Weights of a small mixture-of-experts language model, trained from scratch on English Wikipedia: 11 layers.
Below are experts of layer 7 (counted from 0) of a mixture-of-experts language model. Rows are named router (the router's row for the expert), gate (a neuron's input weights, with its number), up (a neuron's input weights, with its number) and show model dimensions 0-111. Each number is 500 + 25 x the weight over its row's rms, rounded and kept within 0 to 999. Numbers have three digits each.
Before each expert's rows: "gets" lists some tokens that make up at least twice as much of what it gets as of all text; "mostly gets" lists some tokens that are sent to it at least half of the time. This comes from a sample of Wikipedia text that the model never trained on. Tokens count by the router's weight.

# expert 46
gets: "ed", "ing", "ated", " based", " released", " found"
mostly gets: " used", " based", " located", " began", " released", " announced"
router:513471523510543489482510545553482487526459505502492476454482563502493470503496474489484522509522497509553500538501528488463475489501530539497440471526520494478445506498467527510506513539512513508531474527501540472553516511517450512531478522496543522482465451503531506465472468513501538508503491482467504502515467439496471505501506506524
gate1:479512492487481511452470486518500520500488522510494514489513461527535459518529449479514507517529489492486506502516504524500449485470510478511461482483519482517498502501465508521477524509534534520491464483471528480474520489531514471500522466495512477502476532483481539507464552486472476488529479528495457492541484479475477467551437483517
up1:498551482544500505496508500508507498507480516516490513541497509517502462498512518505431502468543515515493479472530535476470513470507481476525517481516543457507484490514480456533474526487501507466484482493529562522558539533539507501494510514488524535490510447480500502479479518510495495505504491484528533464501513504505498504541450499499
gate2:445499525490529487513533505489491501541492522536480510542482506551462489487491523465487530526506515526509506478490473561538531474507461517458504509504501538482478478481479475498508513472495526541484558534455483511447492484522531506514528498514494502489514508508501504493515525481507482514532505516531509483487490488466527531528493487515
up2:522524477487552503522543483496507513500488500527517470488496474515509499551531495516491504553543485493501511498450542474504488475485543500532493478457484507483502488501532496489494488504511518471530488495525516508504519508544498479507488466474492557501523484492520523453461470500489482498485474514460529476547488541478528507484501499502
gate3:476504458476492466503470475485475517495532502532506485497494455491508507463504508553482503502512480504486479476540508524505527461476527433462479533496483487470498446533487491464480479504511490513551517501478480551549491473466499463510518460487502516474518509511478484506510489530561502509538481488522508478493495488455488495507502522496
up3:481463503534498489483508487527526510474520503475465459518467527497437484513530512514481523542517423486481480498529529476491518496450524517475495460489501502467485548504523515499520469490533460524499485490456483521508470462504498505505517541514492444513519502530501535532488478524498505504508501510534483477485477468504468506499499481542
gate4:515501531549525532503497519559460461502497505511488529432509532493501525485484543540499494525494500514495476510466484527510496496504506503488504503493502516471480513476503502549503491505491514552472486501485505510460523491475495508489450490499461465508472483501509504532470488525486538488516450514525479522499515462569502515514485524539
up4:489519477501539475538457508477451504489503495545479500510480504510495499558499492505516512491466517501544491494542491503505470490508512469487453515492464498485534458540527492495479518480502486505501510502523473472539468467483516491452502464467487540521534460488498506501508528507541443519498490474466517491489461497473458470494493503489

# expert 4
gets: " (", " \"", "\n", " =", "^{", "("
mostly gets: "^{", " [", " \"", " (", "{", " “"
router:461523466463495502488552482507514518540478510485530543524496499452513495499494530473549520464483498510557525492476527501494479505550478508513496513522527510494476502511453476527537509494525473475456491479506483536483514522509464476523493484514462483495516503519533492549471467468529506449474513478541486474511549497536465490511484502494
gate5:531488494509514539503520476495510514552526491448488518512476509528524478527534487516541491486509527524476488502570494493486483479517498453492504483530534528480499477521541493491468505504504525471502494484505478491473536496479538470524523480525468499508544508514523543531469499521466445548493524511515516479512506475508440505449495511461
up5:523476459495511486449507505453504498499499483497493513489467496483483508550429482482496531524475542503550541503509545474508504486523492500538492504488532490510504498502525483499501479490493520487455488504511484555535490511527456539467484531487523554537516516493492510497499497498519535463527481478503506514515536506531544476503502524508
gate6:508511462535471489562465484504531537502503495488551512519523504493475516509518552504494478512468505508517524472482507515500493459509453488511494505520531466516524519504475492494475490532521538474449490559512471513487458491448518513494491528509474492461506512484554460489506521542477461496481471517466489449489493499521492490497524488492
up6:471516511507495467523500474480474543520527502503538510507505526447489506453481539502501510516512491505484546474502541548489474475450480524466519529513479502521509486482515466519521488458472516490485476478504508519488532512495516543483496501471500508531530486561514516469518473538474547514507436512511507508486488500465522482490560482509
gate7:436484524491495487501540527512513504465506490492539507503514470517494524522465505507454506480479537517502527463504470478511485453535468507509564510520522500519500482472468493474501477499466497533492491461528516486473469528523497497464474517511491527497478500497496497524490508503457498469460460484505491518508513492505510486482515531527
up7:450512517457510492473525547506500478468507465476533513505489470490533494514470504513479543482470550537489526456500471478502481466534473477500510515507521472473496484478474470489499476494447497497491491480482519492498508522539513516493453485523508516500474499485529502504492519512480466486456475487496515473496490496516518470509500514513
gate8:470491484497479505453501524518517534473465520537472489512504481462485493502507471503490480542520531456459518502503520523483462529440528498522480496536509484467480525537507512496473517508512486529476490496537475503512517527496463471510528533532472504469545540519474464471526480488493511477507532477491554525547468516463472539458523476521
up8:483466499487486501510515495528501506523462516465455465478508549459481491504472525500446504522482507517500501480487506525473516531496564460498504494529534528512476526531481499530507463507487531527491444558520508534479482438482477512508487480496457484466529462495477498519487511490527509505515490528498515499516505538481451503489499509511

# expert 30
gets: "e", "ing", " of", "o", " bl", " Bl"
mostly gets: " bl", " open", " cross", "writ", " kn", "e"
router:518437487447521497526516529484501495518489479495505474488477505505511502510535465497458486521488516486509480490453497507489484463465521496509503495509513497530533471485515479461480491459472477508544453483524560476506508509542529459494501522499533514478525517506537565492502505493507498472530484507481552536542523446452535518500536477495
gate0:525507510491503500486520510538543510556472459492489475525510481555503524501499555527532498472472490464517454483550491529479465467547484434481503523546513539514530496505460498500532506549495503510474481484504495467487522489528507452474416541464484509519522552512569519476481505466537492496517540501505467522484508521534486477489481489509
up0:498535491483533507467538523524524519493523497524531506512534533507483510485489460499487523514498439493556492518503528507490425515511519476490499562525495464523494487528514478466512533531480499460488497471526460500528514478495499536499475505504470480509492534493480501482529484557462477535517506473543523539499524500478553517569480497531
gate1:498559507508458459518486507493528469526546492493524483498511523518504500532523499515533508484466491548494489467516476511468515515496491466484535503554461520505470494525475487536509497503535494499532528482498490471536486461470487480504511492480466477515512499491529475478542510529497508472451493517505539468508543550433468510515516508536
up1:437538508491509519492484527553523528527506482522515481520521499489501489497481508538510529474496478517515512444543470493503471488426514536474475507456504485524519499540521500508519500527449491559534512469487519520491508477475524482507528499504525497491485533496509534512496485539494471500449436523494509478561501511514523488480502510468
gate2:474493555491501520510489519493487477576516515490484487488516502468489488481482468485526463492430485511509464507502473506499498490507524511509526489498523481516490494518539490509487490479513481487561544519532547501526497525495475498480471488480507470522507472519460569465519508502482497479476482462471495526510487492538507504521508491563
up2:527536482528505476483476464456528481472486482517498453522514468477486531509506510520559494533517503481493495527493485522482505488532500505505484475550516488473485515511520515466532530548467530489529511467462482491474514490514498517560526462522525550523485485484489474504500480493524471519498501520495530476485513540449484497462512554487
gate3:503510473534477500536519512463488529471472515531467485492515468499506495491471480487542502513476460552493508497525496530544520494491512530469525477510479508539499536515501514489512468528488489513456521471512501504479505516451520500520509495487485505453449501490529524515528429509471514521483498518509485526489468491527474510488480495491
up3:520509517531478469528468490505467490480494496528510493522537515493490541556501526506446514499468552507506483508479489517518518544481517497523462534482515526524495491533470503512533492479508505450527468497544488512473506497475511498522485486527479512517555479551456541504501489490447497521518505498491517530468523508513506449485499534485

# expert 2
gets: " Th", "at", "op", "if", " th", "9"
mostly gets: " Th", "if", " th", "op", " fl", "Th"
router:499461499551494481527491539457530515493502517492537480504518481472491533504465448511500500515495475466519517463521488460453505527498499497510504508474506509533538501471498493494502514503541507479523503490517532481515479517525485490454557530513489501496471539511492523523523504486517516483527516524437492506436518513530495513504491530488
gate0:543506542494523493555494513494495493516520534519467480534502470521497477514506440473541487458504489582477504484522441514489488508495464477500515533535507469546481513488491515491496538505518499514529482499461477515507512507455455489512480514496466510481513508487502472491508500528428497527516525521521537502488487461520498518489513495522
up0:511496486468511471518488498534504499524468500520498499483529470563473509491497527483477472511502510453487492498493498497509478546549473473494487519491490512524569453539461487484438448479505497485490508506536496486463473498534471542503508511513512476504466532454524497467507514468507509488546488497505516496509499508498493477479524481486
gate1:522521486530499501540508507476508491496525490499483480491495517493493464520546485449494488484525488465560463500497460477458524533519476497500519473469496509481521481507521501551480532496528512483510502480500502515530476432514445496478519517459515463502535517499519464487504474512490469566485498453478512520487501500511520531515537495519
up1:481528510465512519539523470532503494474522483531491522541507491483472478508500489470474525500540503520498483529474512497511491492497470521503490484525496550470531491492499528546469512475521492484472456507507477425452505515538445495485495512515505516499484527525522473479495462474533493499469533459498479561495490521509474477469452519504
gate2:473480546514518503489470479482567555477543467465477446477464523466517491490460527525508507516510504473493534496477506465527515488515525528505506514527495476504480510503502534497469516524503508547504462490501481490522522532468500512443459532492506423503499531499475503529471491488494469552504533505496510502495498495499491476503509523504
up2:522530498513487523544487428528474460494403511492475519516498533495529518510504507507476489483478491516489530468484473463448518472510513516514540461494507461502482507519440463518514479516510489510530469476508466492517485506465525499529506486538508542463493509510543540520501508507509475541519536506507494473480490487484515483503511485520
gate3:514550472528501503500552512490479482530507479501467494524504483470490527494530549489483494524516479483518494555508490477509537471520505488538482523540526543495462508459514486515518496447526492534508494472521506484472503474483507499553476474506466420501527492493510506529501487494505496577447447511507515494506516490463481564470526533469
up3:480485492530496506543471493497541522480475515491492470508478507492487504510490475516466484543524468500486479483498475487500488548477463519470535480504470519488518533505527513527529513493513502501435533534524502510521480430508512481460487507490485511493512519491494513461530482463465477497523497481472454527479509498475534496469479488547

# expert 41
gets: " was", " is", " were", " be", " are", " been"
mostly gets: " was", " is", " has", " be", " been", " are"
router:468522481521495503526527512494551488494528545506538485486539494493497525452486476525493509508535503521476523564523532505568484480520504481464492474523520502541490480524498525472530520466546497524501478511523474488497529498453476536521497483488497538494511513451520519485528486558473513505522477501506506479491480478490506511530504506498
gate1:457533485502500510479504481515495476513519506513529483497463451496496498499453534470500554496495507490534478483499487475473490534487566538528487522523567527527504496538499481471490525496503495491479536500556503509503471507496519564477514495493509522530526496516482509507526509504522503498509484538411482448498526502478489481562512508482
up1:508533465501500455484495487492452494493480487531455477513484503515503484500463512491524493498455477496554473500481514480527527445524470435484524559475475493502486500487483489530491512487470455481515503454489548471490502503534470523553535518493556501492505483527512519521468507513508472467499525479503529478532487463493492486508501515527
gate2:503522516502483503460538511516499512531526464490501527547529474543443460453528507450468521521498514545507553541513476507521562526511492516496478526539477514498477497487465508489488517491513548532510496495511465538492505501484530492520522480514561471501473501454486515549508462507493524489514519533464518490542555485516478467487491507486
up2:536498546498519485525509467475507527540485536446539465470503501483472464509521505476519487507495507503454485452507499532528485444523499458495517484471511508489501472511510470467502473520500473512500527509481525497469518475501511521486501484462491521503520502466549527482485544485521480474512504506530458463510511499494482522532497500481
gate3:514489484504521515477512494498508500527490544468466503486484469546513522518507478508539456468515495518498488498471483479469488507511476513535549459507537503488539496526472448444517517530468510547486463536504500488538514462477503516498520446533483500518514480484525500514518460451485497515505505521452486500524489539464453515525513515482
up3:495481442487547445531516525510516469524480507506505506480473536521474489467503526487494515486495461484518531532518527479520518501521509520483507515528497507503529489523536481518460482470508528453460540515494521494505489466485509488480479477532498513533512500507500480529533468502529550507495475509493471491512520486495492501533490467512
gate4:470502504484479498475514484502497543487491496440534521528482461532490489527471471489511489500531515492464518522466479499493490493502495489498501478496494504541527498489480429535514500447527491464496541488513488475523471540475497566510512530474467475459534530497519524515539475519484501542521502444496489511523501465524519462483483511497
up4:476496521561493519460473456509486479474495495534507516540495500504461512496469509500550521517489494538477540531472521503522492499508520490506503495544475446533476486492492469505486480503538458492529512481523475547492474515524524559490540518507529486498572456532490481486501517495491511497509561503471467496462519508462503544499477509505

# expert 24
gets: " as", " a", " the", " for", " of", " that"
mostly gets: " became", " as", " named", " considered", " called", " become"
router:501525506541505471514499522452500436516555489539499482478527526498495520487508502544473485485447477473472456475490505528494519504524527472505494490494498526483467484463501537458487503490515468516520461492497528483471515503465497523541522530510545528543485505506505476476534497542501482498522452508527509491481505505521490500515543547503
gate1:506479474526512518474479487489556499541486532485488512457465540501491522531503565467528489503459514482513436464513504499475516506498422485458491487491484469505485497512530500510515513481529501499513482486532490491510456506514496500503486516467506529483493505505505470511436490486495513545479498538494540425507487503519507531513534520500
up1:476495477526510521503490501488430507505478488489524478504473483486524519496466467512476513504483456536510529557468508523539493512500538494568509531472510480484505566496531501507481486530464509528481532523463537505495537498474543489485531501528545527514488520484505477477557507525569490468497505453505502504498497503456483511510444481539
gate2:468489511490476507516513533518501476489507490496495503529491466489494464515512459522499516505465535517463513528459520519522475532492493489516549499518488495496539474479494548473497520512480497462447509528520456534481548506506480500504496473464491466464493521490491511503498520503478491473493519489502494505526487477497517478516514452510
up2:542519480492517492497505480492516517526514531485480472440454504488477533518488521509501531502489518534537493442518499514476490537512500475445484499460483501497450519490499492512492487513497471464522491500474563490522481522505529504507468513549533568477487493518525481494509479500526476528523485518532495530442500493525521537454491502488
gate3:503530524546520511467510525485485473507477467500473507580515470456486489492507485514486530499496465518501484488501520522527495488512512449498470482495487502504520489497492514487505476502538498497531497504480521510461516465507480510486452518487513542480523509472465505538516526485475506463506541535521500496454499495534560515528486503530
up3:438470482503495457482514530494504546515494499529522547516489521527486512471510536472500502526520508510518525476453511480531522511479498478488497474473509516486539485485475451495484480482511492491558456475513524511526507508512474465475468468487496457527511461472457506538530510482506544481499559524512480435465475488530524488538490478511
gate4:477509490543503487542484536512501532518483494487493450517479536516497510522502469496449473485520485533483494476499489491506541521510476544517527517520514480493536460500532534510480466539449479511559517497507491473494528530503492460445535491500555483513530558502512504517474506504519480500505529494511523503498460550485520502483527457517
up4:469496501497465491494516475530483496508524493475521476530526509480499530516474521444499486526485490534522519498521470515509517514442488529513512511495529492475497509512503560507527507492450487462536518486532456488509495475497459484511508496465476479481574479485520535513532535539523513517508449469472514528503492590533468496503500516505

# expert 23
gets: "r", "v", "ad", "on", "l", "in"
mostly gets: "br", "str", "rid", "rig", "olog", "él"
router:463498479466540496471502502514489509521486500530490521474510508533508434488478523498535509537527519522550509457475509517527534471493472522452450525507523505498487536505527440484494488497521525475458500496550536490463528488510463520447480481475479533464515526442518465478479491501524472493504487524556443558539543556476495537497488514507
gate1:523520483531552490503501536511504473468515472508494493508510523526516525490479473484465517441547500520514466526504510493458496497507508561504513497487505500522490533521495456474481497471513497530524514490491478485469482494481470511517537467495458505489553513522498499494549510529487462445471518508528507515497524501464500518487478497503
up1:533493556506482449503452519491481483495479461534490502505463475451481519522537507477554489497474475489502510484459494457519499488514483490470510499498489511511476522537527505512472530512462569495492520519508453492525490511441500524502502487522541531475469524504515546466481476503464534514515501521514588485484503511482477498526458473516
gate2:520498549511486526490515530487502509471498469494468501501536505485464561525486536490499522510490533470498488537519535510486519512509531504514493512482451513505499476519472474468515511501513520533532475445534519493503508463488527498491560504481518501472475499487492505522507525490516440487478516526469475498445511476504521493519544477492
up2:491520468494497543475509478529457471472457521538477472472510483525536500511511508461513492499505503521506483511522499487535474496535511526513472483520417487484539493475464515510504510534483482492525477507501521502518494520475490482517533494518490538488445521482505510495514434520533461581482457482467504498498509529506456524502523494519
gate3:512497494535482520498511487540495481517517446491501499518506502492456483495493506476502496493463580516514537530524506513492480491511493522503480504511531468449459489431502499513512529497489546512547499493481517490553474486529538512538531544514509480501474534523493492492550536525489500453538500437527497490520509491491509517507528511448
up3:522492519517442527514491446514527496528492481494503459491515478520462475506542562484467499477474518465508497505535485508512482469536508491524488502518527476458483546481482486517473484515485562504493504466466484511531522515525522472450530493453479492509482491468506518520514502518464487514467510483481494524489481529546467487512521513487
gate4:504510528489501531510532465534497526551530543527502467518520473475514544505490478494489482477492536519529477478491516526535494527463515490513492522484492553484480474531477526442508539505471516477500512481493474516519522509496518510530499486493493511492476457478500438486516504536443539513504496509523492503486508484487544532475548524496
up4:485489449499469513528524484477552477509496508458501484538457473488504476519507480499502492515525502480510509453463498458481511532451503496475529530507495458501475462496515502478506495544542457481508445537442525444531529470514504451497473485490502533430536493552492509480478501523488489474521469490511465457519484481538513508521454485479

# expert 17
gets: " (", "–", " ", "/", "-", "("
mostly gets: "–", " (#", " (", " (−", " sq", "^{"
router:473483471490483513500528469512457502515454485506502487534488534448492457502494535489542536519499514527506507503483486536506514517560499507519508469512466465496516544486506484513537522507564546492466518476482509523504496469529472481484475503487461502479512522491485484522503497514485444494487457494523457532523506487558495483505511536516
gate4:544541479495529501484539461517524521461498452494544504465498498481542535491505503481510449494505449499511511504471462479477521447498539516514524528464509494519465480457526467523520481508497527529505479538525484492532490540517468498504501484452522506520495464465518490463508522481530509495528477517521530457566496510495497490507504516513
up4:510450524508511470498464529463511499495522492443474524482473527496517494525514459497498533522493498506500525510488518532543480538493504472501492514548501493475510507518525523489511506504515516470478520509458521540458514491518490464469499463506476478503538509493487495506527500512491463527505495521510475491500522479545466517459516463479
gate5:473494460512506525467522468516483520473507512516493405516501525481535486550454526494533481534470521498524514492481476505482492524515486462527497504511509506526459529470533492497498511555504513542498546496473484528476514489495519484531487504483535487494500477469492510526485467491460459534539530486482531489483475528487490556516483525482
up5:503509474489503502475534477476533452514511516531520511506499511474514463529515433506500527527541487507503498496568525503462496525517488482506541499521584520465534527495508479494485466498511478465522492522506497480526459525512551553590535526499503482487482512498509547464517515496476534506478489496475531521469508505505511470495499500523
gate6:515509482537513537501524543452503479508530487499494487500497529515466486536526524498469506494514544526513545465535526468470503510473461450521461479484486530526477507472478484483518517531449506502521523510540481486508481472504505493508514529514527483524500483506458494537567511503458467520505504469552493481505513504538525463510522489498
up6:484507508484466484520518464539471495512475513460529527529473494510484521494439505499534513507483485503464486502486500478538500508511505508483567501515539481454505514488536511540502468501531516500484468471474513503516532530487482505474507485457465494460539520518534544469453483477555520500510493530454513507483504544482480483502479517459
gate7:531478505504490531527526479480495502479508521499500544532459505570494539513522486530485531532513502517491476478478506544537495506530485514527459549542500519500484502505520516498541523458508511490541505488524515518491505515473518521524461449497506535495520468537527459508520513544441512517492528493513446493543475519482478519516488536525
up7:452462502500475551516479514504515492506476487507484500524471499431458502461534498470497503523536497480529534510440447463505538487464498533495473518529493489531535512520483473467493495511512509481502510516499518509453521476508490497493531532473503516539511490491547510499467548508506492503518505537490520506512551511503533514505500523540

# expert 44
gets: ":", "-", "|", "°", " /", " •"
mostly gets: " Coordinates", " Succeeded", " Phylum", " Clade", "Scientific", " Website"
router:485548523518462489500490495484504480497501489512444495518535538483505516508487474483515470492513506510504452513540444487453491478498499478497487478533499488454524531495514528481461494556464517505513528482502514480512468478453487512507500510497529513524514470494480522469492531514521507552510480487484484525509517478475474518490527530462
gate2:470549521480487472490443516502464502449558476510544472523511493512491494535505506467507496487479522494532491487526542536509512458515462491505534516492534528535505464516506514543485493477516535506455529546496476483494498543469504520486489523479535507515534503522494497477487515511482493468497503562510516524522507513539519525493472514467
up2:503473492512515464485504525487512522511514478456526483425514575478523522465506498544499524506505497482470485497485491500502493513491499507520550516479527522490520496521533502466484504498481514489495515493505502490460487481519473473548488491560505556505465502522482489502536467473516474525493519524498508514472441508490470491520463525502
gate3:483504480590556516530526489472524494533487471448527517545540512477492492514492504481522532499508458501480501501489520493527483476468479502481497506499495528518474528514507531529485511482491492541489518467513497487500506470552490505508530498490507552497454524464487499521496527495470519512529498503513469526542479504516418490501535508470
up3:503485496567494545485451504515515489517486465516487511526542500433485495518509484536511512485498505519520477490508499522455511473477477511473487474499520511518486517514550522518483489500476533519488493501508475531474484495550466499508505499477464537522460554500497518473452537472455438448502446498504487538515464490482470454496537532515
gate4:502493506487509502505451490531521491519539484515523507512488464484522468489492510516539534481496539475488477482502509507473504468512490487511502482492510484461482522513477517442480460519483479478503540528479516547482489523533500482518496526507518483476453485493559491512491486458506504482482487526552433492494508479515504451531469490515
up4:558499474513528450518492529526488516437528487499463504541511478492508552489487537489524484528490494506528507516513500505499490507512539530509486512489500480472518515467489510568515520492490539449501488540470494532505518490520453511512437500469470507492538502522463522527496458499511480461541526532533504469519540496482499470524511520522
gate5:482471461543494493519451528456499511531502479499522505478532505517485483523501479507499521541478524473521517475541527491498516503502523568484494480496466487522497550502513507509531549503514462524567535433494511482491527485503491502530480483450481506498527494479487509463481497513465492508510513499497505491505518526528529525471497487544
up5:516479510481494552525516492542488491471473463487505521509520458475485501517470516507539509470533483500500466522498474470508486501502465510487523527474519482476496470527464509491474499542483507500451475506501485489500465493496490516500510504496531487547487530528479478502497504523515484524516504476494496470486508501526495475576438522509

# expert 13
gets: " t", " h", " T", " st", " sc", "p"
mostly gets: " t", " st", " h", " sc", " dist", " app"
router:514434487531468501502488498484488524461497538492501507480531492528497507482484491490529504488470513523546537544519479540460527513507473468491466531490491548523489531500491541530505471510492544485502495542489483462531451521519501543508511510544503480445465507481501520503481531457512505498503503488487518510464495472500482521538471532488
gate0:549531459474510515512532538513493493558437538503495536479506509519512491509540484512548542485464481456485540517482474504515508499487478472443459516449504543497488546468458488513545483484508474507502478490476500483526485479472484494465473520523487516481493532470500478484497524470451488487458502494498486481501476510521518534525497507517
up0:496534467511530481527478464518502516511478510463496471544509493504509544525526548528483513515510539502489492502474560516498489479526517482499477477515497463488532552441511487508465480481510511460506497455492462481457515539536489508501472508544466506501508498526506481506476505487498511546496513483501506522461485565508511499482530501532
gate1:512516531490543507525541489489491519509541474529513523507529491479486510513475489497494461533503510548484517515473477510495532522528557464487503467509569490512510501454507513552496467448482488499470500519510509477484467475494504492514503500479498471475511492518508512533517497548552556467539508456487486488488477525550489497486564486493
up1:508487498522448519516493548464508489498512474524512520504513512476485525483521515506498458479525465509529501501478515472488499500458501510534492512534457528496485524483489541526454498486527490475514509494493482463494512516456534539530522466490537479439471521471529535464490488454504495443501533519516507531531471514491579532459521458498
gate2:470489588526529497512497478514517478485498496495497534508496476535484471557497537515507466472478501505511518530512503510487468492494498516512540463435505481533495501491448511501549471519452563516497490492472509487478513521487499521510495520476478485498472491503512507504539545523568498482533500480471472539556501501533518479512470551489
up2:533522524483516478452510512481487512473526525481496512454476466518537514465508490512512483514503515485504512555503523473491476505484526531522512476541501521484483469491484472522503487498506500489498480462483471487485482474541445475534490479503509532520470516486551483464533524484493501515494499485483480516510510505471496525540524498493
gate3:521511471515510478474507456465494532514441514503458459461518495514502505504514488519412468500469499513514482491543536526467519515446521487491552512524511510521513473490537524492511513558491515520467509527487539527503481501486525535512533506504482501516490489486505502468498497505517439507514550542489451503503496506530509527545498479507
up3:457487509502518457502456486541541507526528486478477527545515480485504478495450533492566484502504525519483462484459520477556503535519513526457433533493511533485557541517474494489484510493485450497491501505505503478487513537539456455507482510523499523509501484525525473488487494505474528492506470503518506479502507496469507493486516494505

# expert 14
gets: " and", " that", " he", " which", " who", " it"
mostly gets: " who", " they", " but", " where", " because", " However"
router:511453522527496536481492527480526505465510505505472538475476480496487478429529516523526501493497520489526485456529506512504453477505527436472529462532531520498493493508485525463517485476488481485545471496507468492491498490515499490509494476492502513502497462529470544525522509559519520468484482550532537510474509565515509472475488505508
gate1:517545500476497511557502510486509497503493522479495447517512505510493507498493516533530508494508490480530462496484484487501477512509534467529484528531488487499523550458546545477481461463443485478483509511510476464483519514460524512551536490524489510482527514559481493520509444513505459487471517504518469513498524496473484521518505489477
up1:493481510485500499485464543484483513508498488503495507502536478511493562505472482492558505538530511464492525466494513479479529510573507451512485503521511496485484534457514489459523539506460493478497519474502500480490495537486584494481514509499523530504494542508505522501465485485493517491484476523480462502482505508509471518464506486470
gate2:482478553518496479494488463458501456461533505510501457519488554478515514521514522492503511462495508515543501448508526507485487460513501499488516483498518488497537490518545497510499495464514533528493478529479519530491508493545522498501469516535493569507493512522453457461516493494517470506562473526505466491536514542492494526505535492522
up2:491499514529482537470511478538502501519501494474496530503519521489485525475518488464532449438470500522451506517480463496513531503530525492509524528481503502514493516495459472491479489496474555507465527497533505517510488501473513510504509495493485521466533497472509489530528533489482447486471496515517509480448547471467518502526506503506
gate3:557538477527543485515522528513482511527494481552512507474480488484514539501492484471505478469552480499470469534527501504531490445467454492472494502482496492513480506521489516527522466500523506509490527521482481509475531517522474527477540496504521461501509501511458503496453524474503461477515508520540515464511541461486483505527493492494
up3:545512494496499490502495470523479530453541508523516520476512478534451552506510527516507479494489456525483463515484479521549536471498483486540531514496476475502507540522525528539482465488519506521508548515488501496488516501555498507544509536472491485539521438499527471544498493471489466471452497506502459483503502468520484514474456534529
gate4:495497538480531517526486521505467538528471499466472491502493498551455536475515467505495520488470479524521489497538506466511494445509498468542500508477491529525516484475514509459522501505511510499518492520487548497504482499503506476534484483509498475518461505488501484499491531527435477467461474478493489496512458497537493486496491474472
up4:518492460542511461493520467515515455496548509541479482534520534502507481476534503515480514522505561496493493531466502481495518548503518505483535489496498536461532508512458556523567479545490471470522481514495486490487507460494462550495516518483489510504533509508507478489504475531544538522509513499484493468509497507481518527468491569503

# expert 26
gets: "-", "\n", ":", " Sub", " sub", "–"
mostly gets: " sub", " Clade", " Phylum", "ร", " •", "ا"
router:507504540524495492461491461489514511490480464508477485499516542464484505519500529499507497490491463482479494508491476498522495535528483477458515509544503515476510502512494535520506513469466530524497500515474500511509478530485500448541524525545500521518501519491504499466447490491454469496465513470471439522513470510503524500523499488519
gate5:507510516500535559535501517494511518499530513494459473476535488499525489505456473490508490550481494490486517469516486482521489525524510538504469511514506480510487498471516527486551528546494480524541490471518502493503504491529518527467510476508519491498471500524543469493527493501472495450494484505507508506517511529519486468547514528483
up5:510455473524495521477497553528526495461479519497510471493463473468466506517523526455458512520521495467498477479493532504458524470496459503496500497484481499493509489517476484483494505525512497499503485518494498426530516497524525502509465506511462538478506511520475462502529538488529562492541527529486484501570532530487540539541509541485
gate6:538506506526462489513504477498492466530515465513517494486492478468517485509524473503497508482453483483483494524493477517458492481495477491506480508492517516475469538455516463522533474519479457486513477495510488500501479472472478494519518495513506510440529435524528519482458477499484486478465533499538512515522498499451508478550515447527
up6:473503528450483519466509539446502500473519515493464532487485506545448522515510450485516542524511532562529537520498508493502514493531534526480508470545470476550536488538517527536527486517497487512521484489447476502537498454507525500488489535529514495471473510533495510521527529495515500507482518526520523488493519456471485488520534489502
gate7:515499515493482468518477538486512503492546501491530476456499530514540495526499508494536534482510473474445531480504512477466479478514480541460562518493455493506525477511515471491530500539500505503496472473511501474512480519518523493508524478516490518487484481498496511508498532468491475483471469481482528476493545520534537529438518500488
up7:460503476481513525524495486479489515474459517523501498524533509498423509479499526532500489521480509565496486508482539519490468519449486476508486512516513519494491577475500515489545491509500480477483522499496533537522526451500463459526467478483479468520479461517524445510463512503520483508520468485541472523508464550478503529515498502517
gate8:488540504477493512496504531481518486480506465495503507523447536482498476544513502487520478494514471514523509488511504480534498470501526476491516521538513468524555513498496550516506514492526509563536460480492495516482527499496484512519482501498510475474497489522526527538451495481492538467508494501478484544536504451513452546530531468476
up8:495497514496484499493486513486448516523535480545495478537492484481506513493491482528501493500550514529498508505515527482518551475517488526511495523479479467506496529516493498529507529480523553552484444540476508502490493518485528462513532494536549520516471485543483483503418503493571496497549504472511518509496485519464490512459481482511